python train.py --num_hidden_layers=14 --hidden_size=192 --n_experts=8 --experts_per_token=1 --d_expert=480 --d_shared_expert=0 --hidden_act="geglu" --moe_layers=[0, 1, 2, 3, 4, 5, 6, 7, 8, 9, 10, 11, 12, 13] --router_score="sigmoid" --normalize_top_k=false --routed_scale=2.0 --balance_loss=0.000145 --balance_bias=true --router_noise=0.05 --init_std_router=0.0203 --lr_router=0.00123 --vocab_size=8192 --norm="layernorm" --norm_eps=1e-06 --tie_word_embeddings=true --optimizer="adamw" --learning_rate=0.00171 --beta1=0.95 --beta2=0.98 --max_grad_norm=1.0 --batch_tokens=65536 --max_seq_len=768 --train_tokens=645700000 --max_steps=9853 --dataset="wikipedia_en"
Below are experts of layer 11 (counted from 0) of a mixture-of-experts language model. Rows are named router (the router's row for the expert), gate (a neuron's input weights, with its number), up (a neuron's input weights, with its number), down (a neuron's output weights, with its number) and show model dimensions 0-191. Each number is 128 + 32 x the weight over its row's rms, rounded and kept within 0 to 255. Numbers have three digits each.
Before each expert's rows: "mostly gets" lists some tokens that are sent to it at least half of the time. This comes from a sample of Wikipedia text that the model never trained on.

# expert 3
mostly gets: " public", " station", " located", " held", " house", " prot"
router:095082165101086145137169152103165161128168097176147140184112120126140125180152135112138186161140100124124158129174153149155146137121141102152117105132119101147183089118140139135155126181185130217138149153156106128138150157168079138104153211118130194135161111160150167143134164095122097084092122136169104174120119080147125136161159196146124157082153128152120154153145093113084127134038108171159166177168145141096123117120125137148146140144146136182170106137128127139129030137176162124101118108150082146161172116145124141128169123119025110011136080134104061148114121131108150150
gate0:213114116088100154058120123127143119067172143174132120192131115143136094179116130164075078079167182114180097177167186134125097123136177086095098106148134128123118079127142114081137140122121155116116135207152121136154115134145138120111154091099139133154166178101101103151110126135090131117121086131127111135141112088168122073127141118127114111159121202159128125184146172126080117089076135141118131143114076162196071135100116127156102161134102179140100196180127108142210132136129136156087136150118179122134123081137141131117015087122069136136122128094132189129102177115147178081
up0:116087129135139161186111073150102042154123106156133121126102151122131159180143085099119137125125080168168140161165164122106144093102126190073168108091154145130155073105112072163112122117131098083091144161165138127136167209093120117070125101178147157130112140132081081201133142105100152083180128090142111125132099157164135079172083133052118157133084171121127116197131094121148147106117170065110140041122149138174091220146167120166113124125141130114124191132078121170080129135149107090088137132151159154135103158159144109116146114170094155112171104145117133129127135109134105049
down0:132113142127120086142191110099143105146183147104113095090129066140132093119118138095166165153079173122092126114129166182136069108174078135192145169112110101090093127112139138090182063153112085126121150098143115195121158054153084146159158088174109065170166136171097165110150104149119103150156148145118220098199132132127103135122150114142092125175146114187085138143150140143126102087087181109126114117095170112117119145076113120114138087161128062107127076080170130153150130117101056121118128118124130127124133135166153152175088122182143151147115132086192107043187114166137097129
gate1:149117173132119127041120165121145153172141145161105134083123157180130109102174156097137146167150166151127130103154126132036143104103134166108137162161185137144117094058139077067149130171209129177134083093146108159083103150135136155157130107094178135145190141133137139169139105135114150129102207122116136129165078105177134153097169093187084154171181161096172104081158172109105098125124118113147115127133086083145150093130118065183135119071096154103167150141136113133122076110083163166125086097171092174122151105161109113168125126153153162092137090084067138152125130159063138092
up1:108119119138115069161136135121145088109095160152099142129110160136128150177143100098131127104128074172056128145176163085149091129178215161111094133158140171151131095123082099164125130165172114153108083147124139070129076173140139217118107157132139145091115116145084120089122106181150173082186222092094135161125071119107143157137111102077112179081110110150164185160139134168132172149094108136136068154176110134106150089136105107134144090162125142127145106077149123121103120145111139165098128132168073120169122142127102135161172110118157109129178075042116098160141207135064109121
down1:102091115099122123166103133166150117140102147136121148165097102121099138141111127087134110092091154147148083135124133168032096121141116135077147086146123190157145110094176122099047106120136101172129097109085182112071194180097144145196140142135144162179114105115157130143122171167148061180177177103101148162101115171100139174118104152155126114182123137110143113080090125120146041079122161132110119119109158161195128131117152118130116165119121174035152152089108106116103111100123117116171111104175181058091124143140187131123111149099104100164162066115096134146159102175190130098
gate2:141182162112100180150139167160133153112185095133181071153102135150126095139094119146173103153109085195132098137154141134148103129120174080094131102124120124084129114078094196139147162124113103106104107181148139113160096151078084114116100085115151117173153103137170117155179102082161088118099183146153093172108092122140183097126116143103164151162116110160148164160072158091112213134148119093131186109118122166119081074173133135095159146137070099155110163099197111147106103141103125134116143094153150160111155103139132100199160077146049158089134122157138118036112083127167171085
up2:086102109166202171107140107127095073094155128098187145107158160097167139065121115155166205147174093112125154148172118115158139146186190102126120135139122107129131096128159180168052107124097128130137118130085101122121141147118130208141110115114056164188105098162137125128076116130107152135167111170120108176101165114198065082141136148087137155188162183088053206150126110074083098113118161128162141071108152124147149111164122144105108092099122110151121123131159135087109115156179172096146174123100112073117145130127105161123075120079165106084142086106107134138173160150128130114
down2:187195129147107139194138111079105196143067189104072078105131114129093094086161140105120166164144084110162112111064091114093134171091069116094095089115139130095076162082083088139120163129130110137124064150124156122138134097093150157127113142159118131090108132146127185153128129175126145075084146098195155158142106136200187163141112199131128103120095128129142128080123169125160150085138099133141096112148081123153149139135095067190170079133128117120181124129099188082168122184100094142129180188151161142162148122114153107120153110060123123145138126153158070115139111137156088136
gate3:099109076165148142053123122129100141062152112109125107131165111116126134096148143086165095159150108094149119173199141143178128133193103110122181108111172121129107111124126125175134094161232156121102150127143123105099180090128129113076189155115137112159104104149143155161085073119119117089117103156115111094111098120124084206120168114124162131110129158184158161124129175095156130154123140121124114168145142160169139155108179135126089136122116118067158116100128178124074111137083102062202134136212218126114122211118122125152102188092105108129156107147109074153098123101096074105
up3:119068134109170149093132108168098146134147100093076126166097123094125082150166138152156119203120141146158102122154180133147059130132152151189134111149203100130121095055107103211111071161124111062153144180141090157115068126166128103153115104112102141171124073189129137153097114091100117168098140116173144115138169145122107108135148151138167150082117102116139098135129162127083206160137140096114076175189110123116104181113122149104140126094072094072199141128138135096047125142127161104190121095174129151119148102117103098157187205099122148115168132117091159140103114126116131105
down3:140041079157112089119102118132111123117108081111157114139141161122156119074103131138201080078141116151127081156120084101078086163059100165133146141179116106170106141183143143180089082114095174108155133160087070170120083090126085033141106137104070143131125177136173118173157134115167150157141141144125194076135137148114137101127128164093099127133086078143188184106107169171118122113152157131135151114125167135121112162131143149155142165154120152102102144163152110190127203073144114122096120125139123137163150085131179153109123143130167127151076158072149138125118109080142186049
gate4:161121089152252168092155114121151049119140172116100121132141134168067142160155121160140182153097161191133175166143054152122129149143168134125100120121138149127149078151109158136199141134099126141135141147108145119156165150120096148095133144117126160095101109160115133166111143125161153087120035085141107145169144166127106107151114122161148129081114144130202081157045113129046133151066073180145165113123115132158184101149120132135096049097141145103133127125092133099160130152145087092137118133153150108123130113106118150130110128055111048161167140161092117133185094141098095136
up4:107095117136118132110122171170206145056120171137130114158078110087156102106094154095141142099079084088118138206166154152138139122165184143116124122150157118127081164142129134131209086164127129111113160173138051117139129078105165088134087111138135110113170149123092099133102166104117092127106097088139148076068131120120106138103130138085121074128087196101147142076160208115131082140129170160121136159147120122183074136110160123153208196127090122128125136113158109122136129095067191125106131156121150161162120124105165073086132071081123149153155143100114179204120154141095166095
down4:117099150095102035123186132123152190120181108151098071099105157098129125133137132099160102133145148113085091161089236095144115116143132152157123099099057152185111169124147128136165117193163118119069115118136093127089111059122112112167136099081124122174234098139115124106212148104103175155136110114144131107176083140149146079124149102086184083135119100128123177142128132058132110144067123119089109089124121166114116134117170144097130136156166148172110132137147155096150093106167150158165144137087104085162110099128133175110114185127117158175120120072102171109118131137168175126
gate5:239110125088147177128151159148104127123173121134127137174113119093101158120080115144114111074108233135140157125125139112118117102156171155164102122116180096134108106124071118155158142174157141156186084169133078093129141128127118097096150202191099104109139095096136114119121121092129111131139157108119104183155172190137163146156095118139101159115120095158158092127143177111117121104142072036180119110111104161105097089169119116174104125127130083138161110124168118062142118235141086122147147154120095147110178094074118179113112149133177121105103129090126041099147145110136145119
up5:179122143132127238077113072183147130125166126098102109162103173170174074138134165130081091118100134170143134135183190079166127171156144155116144110097137141111120147131123131094199080123129114107149176114132094119150088101144099084083116140155138105139120152148120131066111178108124147113164157164155141240119162079091108089104143158135133115147115094112216106121119103110107129082170149111121162164148111075147123119096160115069124095133095152094117093113143143115147125140095161115046167142123121154094161198110126097129130116110095135129139142133050141141149045075117148171
down5:131125121126107128133163136111137138146144129114125040106159106129111079098156115105125090114132099181106122111103164161128112108089101179102134121162124137130146179116098140122111104110060138160142162171106198106091219040156146140150172149122200134062058199150094149195080166191146138107129104139123136131118154112096085164111153135126095152083137122142176162175101162097087158093103100122182142128177138086139138144122115115113113108155155115159020110127162154140122078151076126099155071131141133100158081152072124089162111142131133162149138114098076108103154152135194167134
gate6:173097110099154170236082138172118187157131131135163106118176178155170104161128106175104118078131155090124181185116155117116165120125149124209159068125129108161126111143110102082098118108114142133149078157133108113145171158113120068085083152140111159138149149159104104054107099121073149181097070104116121148148177156150160088171125101100111100088156143176142120153115116158084130161097078041125088116162106127133162116180092111096148175184147104190178114050141109147137126131146138127141141147114062084117106094134134157102118110096189125120128160133165136152098098144127103149
up6:138100121118122128118144072112132138088111151096086126097092152149127067074145172133120159162166143132114070112127174074124107164160071192104111036088084102104161119137090118102153078136171125167136126080169096126111119147131126082120088194129154136145092142135137156183136129102128134122103097092169110118177181133046127147144138091086209109149148154166124128081107154098145152079159116063131097176113125136160079162183128132162108122109198190154185129142145126094177115135149186183156098069133120159122115144135145162094100173155128112102148162177056130124141160141148139160
down6:104127147153156164114120091071155142099181170100112058156138087054082170161180139096172128145090152163115119122145085124113134130109146120107145103134155105157079146117100085051119158155155183201163142123084130129135094110101099146151169169111152082088146086107111179108150132122138121128185086121147076132127154117132187098134135109134194102113136198130132147118095171067170050148127141105078113126167140119127175133131076096105110089130079138133147171139162169075067125132137122169129175109170123119117094179105170143188107169161164120123129096123205113110113103094163068130

# expert 5
mostly gets: " large", " small", "   ", "\",", " several", " wood"
router:189152219135081138128153149113130104107161108138199144162070136117124090178120155135124107122114139163152087153112163139069148158203119104118102117075100135147113135136098118128185151137121179096133176137157126095171101133142138146135114164153134116137192123142125104136097109169180101116126138069145175187162083136148112109125159099193157109123125174117129155125127132090160211182063127143144156154137095143071107130119175114150136126159185110124131180160059151165123073153085089195163099101222147145121152096140185110127105164116084159083131159118104075103106120175120110148
gate15:179133154095119149093083122155109094140166131146123108138062095127104113180126079141147112143132188148161110182135144184098125111107133130115145092158146124102114103095137125135156116119141112116119184158111143082126182153143123160124117095110096083164201138133089141171138090155106137144088078102094163150114109059175136132153108165152111119103083147141104104128073103079118205102103084099136139158111128156149155083115148127200130088148134144193168145179120103154075091104174118117189145129166134156145143127110174103214174165167060147086103208164137138075112180093126074194
up15:110165156122102173162146082164122096100126092122113146170124106175152101079123128115209137138093096092172144135116182126115109135145107097082175148123104092165127110108122084130154121125121071157063118088086176128121117106071127099146148129098178150186118105114169092190097104138115210117169186096146169144153148094207092055111169128119184132112118123132128113124120087114161162061132148114154101149104139118104172142113157085103145109121145070083130113137176179139106121149182096113132109116166120115134135086093105134166090180187132175133098180151100108140174075137073195081
down15:059104096174114118122115140079135182090096103126098135126148116095163129197149138225116165136159166153121071100137135087177101123181150103147122183140112110132109133141116133124130136108160167145174094125078110068165132099171065107098085191104142119068088123172139166148124142162165101095124103159180128092152097150129118171095089129161127095178155050126069130077058151165103102160147172144181145139152119091144108210110097116115105101126194170100144122154133128129141191143135128137127136122103086163189110137121126101096127124085152116084091154137175095074139133126128097173
gate16:149183136180129162119149108144107145138166154099200133114141163138116154119090128177127153107069123079107142098113162118126107108145103109085069090121090160120140154068128089068164153122130114168107164211101121148194130134145095125157147120087065163107122189128085136077105116154190122116162124108140182110163118155101099126167145090175139064187174109132132169136096121187173062158139123069142142123105107158109118124096134142192117119122117134128068098119065136128128113112155136150126122162132056126102132112126166166091165139075161145075121141070147170160159072176089191110
up16:110138076152136197156078195069125136114109127147167168133153100202157117133171115120162111125119130105163099133111164124138135130100117139065169195113127113150129125089093072148134088084137093151084082085088105142102109083102168083176127111135100142171180111093091104097216132104091174088129090137116092163130187126090122174117180105114172117111128133151145155109095101164104185103130114132121090165192105088135167126109097122101111081138144119120185181145200143105137122146133152192157168091115116137116108116148154143173184152141142091146115113157068055107186077145111107131
down16:135095147118129140118137116162129131086038097189107123158166108104119158103128145131112197117091134108118165148163166131102137165136108123154129080124100162142191178085137142056143125133200165133038104096135102058081178125113134120112117162139161067120147134127099114062126104092126127152143151100120081152109178124175094131149134113136135027081062192164136131119065152100169156134063161152090150155152111160175129118190108118120106116136104148151108150114098153192105130155145148143177118096123122085121056107090162119155135124138106127174140112176098154133180119105121171174
gate17:095076136143098109167105144169059139127121177175116158193100127105159099063129048065144156150110157134096128179128139161128130130174107054157095104135104132150118073094139117096100129143151140114112136148142096141127113126140064104151076130122115121108142140125051109152132052121103085187173121126116128156134110174122123095071151196099092147141125107152175174164170101139187121148134080148107186109161176181111179153155155134107151090140124096110113145090098098214098109164197138122141080176095133147117140123163154063106147165112162120140109097176135125156099129127098072160
up17:102080150107109122176117145108168168187163101173140119130098149066166130118094136134113155156105167135086112082115159138145135150119126135116130098164172212124099126142160128083133121138123140133120150066128139110124087106144143149079110142137134121132141145133125146132218108064094086129143156124134121126126091166064085072065100097132088190099079082134172164103161170119121103152094120196128133154101182108130172163094114139121162178137049134102139100069144104148116135097106161214168073155168121135092180107115163117107108114168136117163112142153087129167048125098107217108
down17:160127097110161086071110124088158138133135150135110169146152134142165144104053078124151104175148155112123109167113157084174169086083157114132135136120178132093120122110159109130152124114109137128119104096117179145066085136065086165119159142169038093138147116137137151134159077098161129108149174139031171099116167060167191133151101068165073128120160123126148114148154142126160159153114123061085153136162146131142167169130099094128169095142136142118164127056083089152152221088102130110140106130124129136097169121161113141156124111100185153146053114168167136108150114139099081184
gate18:141064123137105095107115138139161137097143204140117086126119117160082086149121136160128139080139195120102139179167083168084155172154099129107102112118135119086103173126185130093130050145148156096117198118113134194146092232113169109136129106181091169106131220092121125135170148143147170164121113081127116096147141140108154079103180159116088090133121226144133138145079073108106163152126126144112140143135133134170070119146128139132155103162170134105137088151124185184155068108118135138105099105170097133121168126124128126175207113143114114082089165101123162130081125128152098138
up18:167060164133096103103114141124116125148166088097107133125102141065142165067123134136148098106074190164174133195174164103100144110155174110142142120153150168095072110094101105077110070071146168127123178172143164145064116087070108112111117121150162141119166163143126075164120114096170111172090134126162103134202147157155154100076092147090135108166123136103180113092118094086117122128166141145121116154144150098127070117138072085166151088151113106148171135105116126176105117127141216123123067059173093108152130123110136144119122131179151215103150173117148132137170112144159149179
down18:137114154136131115125085143142079124134121112061042095106174151122134124099108108138164131102098112125138079192125149074038114124127127168088142196167163147125097124120089169208202137096149114114151159164115137101143089110132127133141145175109119143129143118116140146178148123128088134097109093152112143101145168104143164102111113167113129089150107109148079117072137139115129098167118099064151104102131190120104228120113141133153158109088063126120145150174114117117097187142137105120172132161114154104104148091114156180116023158208167164140101184124177133125131140049113105153
gate19:130108117146119162140168121055130177116114130146134094145173119139135104153121136139133134158201143125141122156162150152093140147087151158131149104168056100142111058052160145178144113187125093198140088120150183120148123138163075169066114084152119184154171145105126091126135150138218133118143125133085035163089126090151162147134145120108124120121120179146073195135137097063077171133079126134118152137255091104101133167128156123129157147127122159117120159117132109107118105172118152097113133175121115135134066111184170172117102117103110108109085084147123119136121128159133100083
up19:125102103129107082102169073125131222116087108106093163136135153199146090116080106100162092109227134066130072153156173148138140153137205148112103127165109107124123130112143189157126136150174094122132092145113153134127111133121124146084100110106074163145167160087142125162124080158082168147126131149089021160141102117159153124124158138113129137079101159114099163110142112083087170126089095171095133128168130092116084125103146141117172132124086140188104103126069166169122139180122117113081084144084175126127126152201127123137066079112135082182130101137169120170102166124131165122
down19:150134133133149105141201114111099168147120125079120141128118089161104164105112158135137074139155071130210073176119078115089174115155112162127091134117137120042134137123100092117154165111106115150140107146121141136111090078149146058136140093156097134159122153126135146158079137062132104114127161096166071139100133120095187180053154137150114062155154179090093146130105163100158208095151159099053107133129100088088138147096146143097177089091117131172132116140127068113072170137139100151126135151124177151094203119135097139193150153168173099141157134141191183132126120097110133094
gate20:185135151167126148096093092068170099146118138146073202173139188094134140099173177077127143183100126109080134180136147134110140118066072104110109166124126137122085129155137099127060083163157085123154116132132143113101093118144175160110120099164150144179162163116090088137181207153193120067164115091127128118157117164143138132084170073095124107135111133152123182168138108096100127148133140135145184111147105138168152177134105119157126153178141089117196055091152142140128084159131064134177128105120115156147134084136143145136101158149149175128118094117117140082182073132053107088
up20:119091103128162094179083162154090162106123031085144138139104080174145126131165131096094106122133171145198123085119098146133113115139161129158150059132113104172137140100147123088230155148128110078172072142148154191154153146100102065159147091154057137097083109088135172114165137059111179156124105104112141114117153141132162109123146190165086132133123139120188129149113124178100157138119143073190137140146140146109163120095110179173102090109129141165121144130086176095111137152169162111133081146132150131121130162100100086107141085084139044115136174070152105157090119091134101132
down20:092127118139078183170168143171118105070090101119144168147170111092123162170123197107169183138145112191060098126175155146150137154084122111177077086110151160096111119100138087142159187122140162076148113136106144155173107100090133130139109090082118158126092106134120093073176120136101120170145132130090163122088134174082109056102118111141153106142119116155061101119109134146129120094092163144095154083155125168090157152137087172173106140132107141163154079135103157132120113133038164138098152058177180178119195111167158109080114161135112174086165175126095129099090092148109123138
gate21:122165173150142130140184145063128109159119188119145136171131141124126136125137118150112134193140119146150150097158174128144130153146112100143127172127092174148117075097181151131102057154161139146100102099122075118166149095129114149066115106107117194185064112164105108174128116104119163160167119157157124158150145112098104151175158148177103123016125136129172085115173188093137159166078097074159142168133040141161147096116143159090122109107100184131118117081149126178127091207104133132115141117129152074100083104138131169149102179150175116071153164117109106141144135135063158084
up21:107154130228110123127154156181138165150121123130116140178092165137123104103187110105132108153152128142144133138104108136188078120114117139106124144121118172139172086103165097211133155098067111188155099133094121089146049142128135075121160137156157112091123129118142101115137115122120132103114140122063126102141109130137108158140116110096186151096157118226143159137144132096065146122100171130141072211140142156064101155074086102146105186098124106148118116011154106120119109130088130132099150110090164169125166111114137143114154165077145147111144116165035143134115171192164138123
down21:163118083125145102101127111089121110112172133156174117182174115126142150093127128152158061141129068156078189109102164146125143136175206132127176088047109141126122113148097106093151150177074097096137103172072110178113138161102147161088126100154159128115162113107150095148130104094113122103151137139096113162166117137069104173126135128076120134103060171104131105103158175106124121165150109182168153098096164121136193112163134187119100091093139164069153189120142175115067182143110122091179058127086123139078147143081131148143119118151146148129100107063110117092146162157067173165

# expert 0
mostly gets: " between", " until", " would", " at", " North", " before"
router:156095159215141168106127142098091114094109136134193121105104094164130131126135140130184127108152188156176120180075164165131176126157135090160171123141137103138127074116134152162188145171159173177108139135145150124123193150126105106074102119126081172128168114141113072084167109158149092123156113095120127147094193141139147147158170150177148110137116149179185212145116104071076127182067132099080163145131121122122109107172175134181201092160180133089157185126121135156167065120163107137149132123187108188133108106117133165102098123089098129075089110122120099119117122160126109145
gate27:131118168153098111187082075210091142122107163168139178126110214092142137124165193152165108078125090137110100166123087092129107133119126082178105122166078171126103154152157131121141178119095149107160166130173146103158138159204160128144128143107111111125212138118130174110079132154043120132137157105094142093148126091139125113110138180165084094188112116118090144203119140149110087113116178092154124155108105163135092115114184117109180132099176140092116129128057133142132104092110120113138145117053087166140157166176174170114071072133138119108189088153131126144107120122146126110
up27:138099151140149136091080201148153148137139127091124097077154112215128116101081101143121081155125147094115135124120112156130083105134114181077095174128099182149172140140060111142091167097130133132151111118130116127061069073079123172150114153093112133110133118140101134186149068041165145114144108163162091074139148158124107137102117136136083165129167159129148135059132085142126099166137113129083087181102136144185180146152103075116133116104112114144137155202130161087118147145094192150112133109136080104152185138082144117186118134138145119161133098113138131212170221097135114118
down27:134098108139181174112130089092126183169148145129121094118135151146125152102073107137081132113111182181133079132120125166130095141126137166129087132104097065123165160098080145171184097087092087057160105137126170116092085143137182105072124155166126181160142056122112120151181093120127150078103110128178150119161112085095149128112182126141133167180171183088183190129105132109122174098156119164059135162097069170165103166152176133100101110060123112110135120144085112121123096166073139051109147133137134166118182142125156160103110151074129110100126162115166133055148139155146136127
gate28:146163167093173058102174095128066134151101164176147176110146161126102131129122133099160181144164154158127200126101149164099196116074151116118092163120112123156139131074130175086169114162129117131145123152167140142152133153139135155136094181189087150162136155104147138138141126192177103155124116067157115123145119134137160144078166122146134130122132147159038115140125111092092167185090168151094135134131108120108099088245117061142077061142101133140138110138140056182120104127100106127127142082110111093109161122107197108084087119127127082106149146104100143072180089133112165121
up28:128086138098129150180099139109096092157176144163166075103147149100118130137128129144119077133164179181195127185105116108116111096140145181138173139122053105104143154096066119176183129065089156149082129109097137143162140110087073156143126087142111114079102132137121145101125084214113118124172164147103099132091078085127128160139085109054104127079126085128116065135154154178118090169119140154095102142173136140206134136093165122150071113075145160103119103165113099112109137166110163116126154107124089089145158175107098174128185232128133136140152139133149102121170142084093131101
down28:110190132187086145134087146134094038169138080112136144138170128112110133127087146116120141159132174109085185150087163136090152046187127080137156142154091158105111106119178143131168120107105154137124112102099083163125129132130110153108059116150099130153071127128113135091158143106133078138087227064102130131144139163213151146091132124193155147142077124114087181054170206140153115107114109101150156149096094116131124107133106133206148105100127128113138092117107144106051044168137146103153181147149134139132142156116118110141135111155160136123177126111114124177098090142149090119
gate29:163108096163114143149071121145160143118175139096201114146095144072123098148112072149086113136126122058162124153107140144081209150101135134156049101150158163120146104147169165155204128112139130108114167184107172145142138153134146181035151144138148076191107112137163103103096122139146124124073127132094138121145125128134150058134037093146125102105098089140096165139117129166181186054107111132167139124126088157102165135147140100169115145125145089097117103120093188168144108138103139103170121176129102122120115051125222147172082122126117123156133105109131139089139113111143152174
up29:149153102095170087100164160065113125105151066094102114148180111153115085095154140112112131123157167150139090125135118144121086152170168142077110189129095058116107171132145125112168113168141184101172119075123059136134106165139139140171076074126146073110165134093123096133119106157154189143084138137098082134111106117127132183157213177140121154171099170147061112139138063107101141166127166093103134135092128090133115120151198126110106071117079136129115120141053124104109134144127146160126169103160121156165120215163087108162192102168157180130114109134097087152166176098135112128
down29:143092064170137068146173118102157136121147095120114110179050164180135086142196167102114193157110088179131103070178202114181093124122088177112154150187079058127143123130093164123128116110128119145144105161160147125123140134150102138115126133145128141129155137186102131116147132125117130071113102074136140137173173137146140106114100084157101161109182127106142119082104077163141206117157004114158099127134097108145160072158094153141119101112159100129130116106102144133143134125117150114151156090153107221115102083106181106097096093167116115102139111113146143179116159075099146113
gate30:110168097101117147118097163095133107153229155170098139164163141133082094163107136064173127167117161148057152119165182104146086132132099128135095123056146102194064130077139140149110138151139150147166131131202100147149100164146155158120143089146155171175095131190122109168147071080154196176118128125134139134152170113125099129082102132174104138173150142116155136142116088123145121138123126114148130150178125125108167107145135131122087115123088144116135131146100142116094077132139160147113193158173106114095138060132138143111108162211158113069129046027102113161111099141100126090
up30:137111179143047080152158128169153143080085137175167163100126139145122124131074149126118084153141140067156139124142096158117174172170096142114117121146099153125161092124147127113174085136101137109115167156081197077090203129124150077142148163110145061154156111093140187130121141125100068092168131108187143124128079134157190133080135082110117014129143154143130158133095151087158126181110057097101147105103124146099122136139139065156173132142115159100107163128089134126154121192086108096116054067141117109112135130118139085174124158118134140140161180151168142113134119094172151174
down30:162111154133129137140107086092094103144148130182126141128122118140106089139119122128196139032160137124141120148142134155099133126117100117131105031171125137086085156088122040147121144165127075149135088099155173103106184159098096123149105088132156119140154143148162147131128118126106151093121114106198150123173179132160104147147129116126147099189092192140160098106150132116100076095194089173195191144105157186142183119107074109126096167091163095145164093134130142139074105144066149175188120091103074145136135091144132159161180065138101120119161165065112081139120106148084144135
gate31:172107162115091119135153111085145133053127132144151171134119136158074124081157102132142190153190147122161120117152159219134124131102088108098149094115083104117162126141120255123174077112181144174088146137157117191154099145123123121119175135119122154167166151159180134157142150090129135140119123119152115191103129092152172133144167150138052161152153110028102109141145112140106104148132154106096099118168116138132080141116134084154155088126102147081121085161149186123088096157152159118181091093075081080102112080126057174126127116137121091122111128113155093173173138136121144124
up31:175108078144154078141118168126149126131128177155117154109071102089166105127110165095147102126126108134081125170128136164121152100131075093143151113116140095192137103137175143164098156077183145120111112113105099139165152114092173156145155153128163095153102076198187108107179209083146167081125103195112078132147161138093152071130101120157061099148136134125121117089162114123118157188175159104166090151114131112100196098105100141117125122143137057139088188180117145121126137120113058185177106098116090093145075168169075141157111138191110150114141179137091152089116115105124119077
down31:123088118104146139099107152121187141164124118084189131207107096108101044105170118144138151157162130131060136118138167134134086161118138110030092138128169133159152103141112120120096100105140172099176127157142121109135101098100149147116120152079147131103106135137128082093173138135157150099114109151129166126096098099096125100187123141143174147146120174128090085107127137084098091173114096155090182099141148147142116133157132205107154054141121140159150118113213154104126097089074099133089180092123189129148117157123094069231124111122120180148122133189101066112183108152163172111
gate32:125129128140116110144127128140172117164122155122135136135153154130164161105053151183088152085172171117142121087156100180109152114116162128111176062123163185112114140101153102095079130116136119180142132076133127183192143179138105134098195140117170210131175083137071154154126122170079160121140129089150091145153094152051101096131160108115118125138184093076177149123137186160081143084067156112161125135093111147131175173124117161118107167141100061154177140155176083121124085182138149101097117103123136137145144109158140086110169140169159165100120093093135081084082123069139189110
up32:109124125137126158155141114135094136075145142105153122145080126161156102096088112086124155081119106128115131125167108072078075085067194103071131114171100095122130154135163094108198100121162130102124148100181142176111097138149086121175124109152168130106135197134139141041121153144051126091095108107117118120148111137166125121167111116123154138145172070082085138162157144159133200108164210156088111155206108171107155177172115128180095125131148154138141084180152134131105126118127134108058098168120179108115140103150137148115158185119141187132184107131169115146078124193122128066
down32:133145102099110162150151111111148114117158128171135141145130080130131122111082119143117111094157220152144168164166088089080123164152164133102133076142103114141100136097181098111172153134104155112110197099206137097173132143090105171094127082119109156131172156146138172134189062151096085151095089104156116182139150108194143138167088145093143196130144099057094126112103121101154121123054113076083138180132104121138162143159151096181113122089088136100162142154084197078085034123083165083132098121104152124143127090148141123107152136134175170088183114115127098141160116131147123086
gate33:116173123152093125131151131193100090156148129140127133138105119097115199148113137149029097135114145170058177115163103104136130126106113088111103061111116148137163155119139117150121098141143127125059142163062109089178176160142148139154056148041129158146192178149113170148098157088106111093154140151160173163094095160164130190166105095104122087143153145155165106169039101121184147141097076141099133166105132179109126117100123121127133064146159109113143110169124108133108127076125147195113143091135121185171133147082153132135152124115140132139070105095120097143178082180107131081
up33:118193155081119137135128086156143158227148151121179175129168154114117118138091146143154143142095112152119133092164054076145113188141132147123090143084121164127209112121117178107174128083099094155102151118110109195167153156174091123116153163127128150141112121156074129137132098112117144130109122048156171148123060131101191156113142133108087123094121173057153092121105159136112117139113157138152119118143074131151143136102128110054062140126195132216136124112116156145178085167104144124126141097128106111127121154155237145087132103152118137072141147101099161167141138080151168123
down33:106090125130155141071118167086113101135088186122171119124174105132142118197125149107115213169100115108137147114127125165105161159159128112109114123167083200142126052132160176101180153094136140146207114144210162113118075082207178131131147120136121120035083157085099095135174154159146159143103076116122089131162150135067141130174103120145126140086078082049119178139135112128111162148154112150131140143142095107121110125119164179093158141088126160131086078134128175121102085136128123110157114191098167135117111112144130135110102149081148087082115126171097165121091118078136157103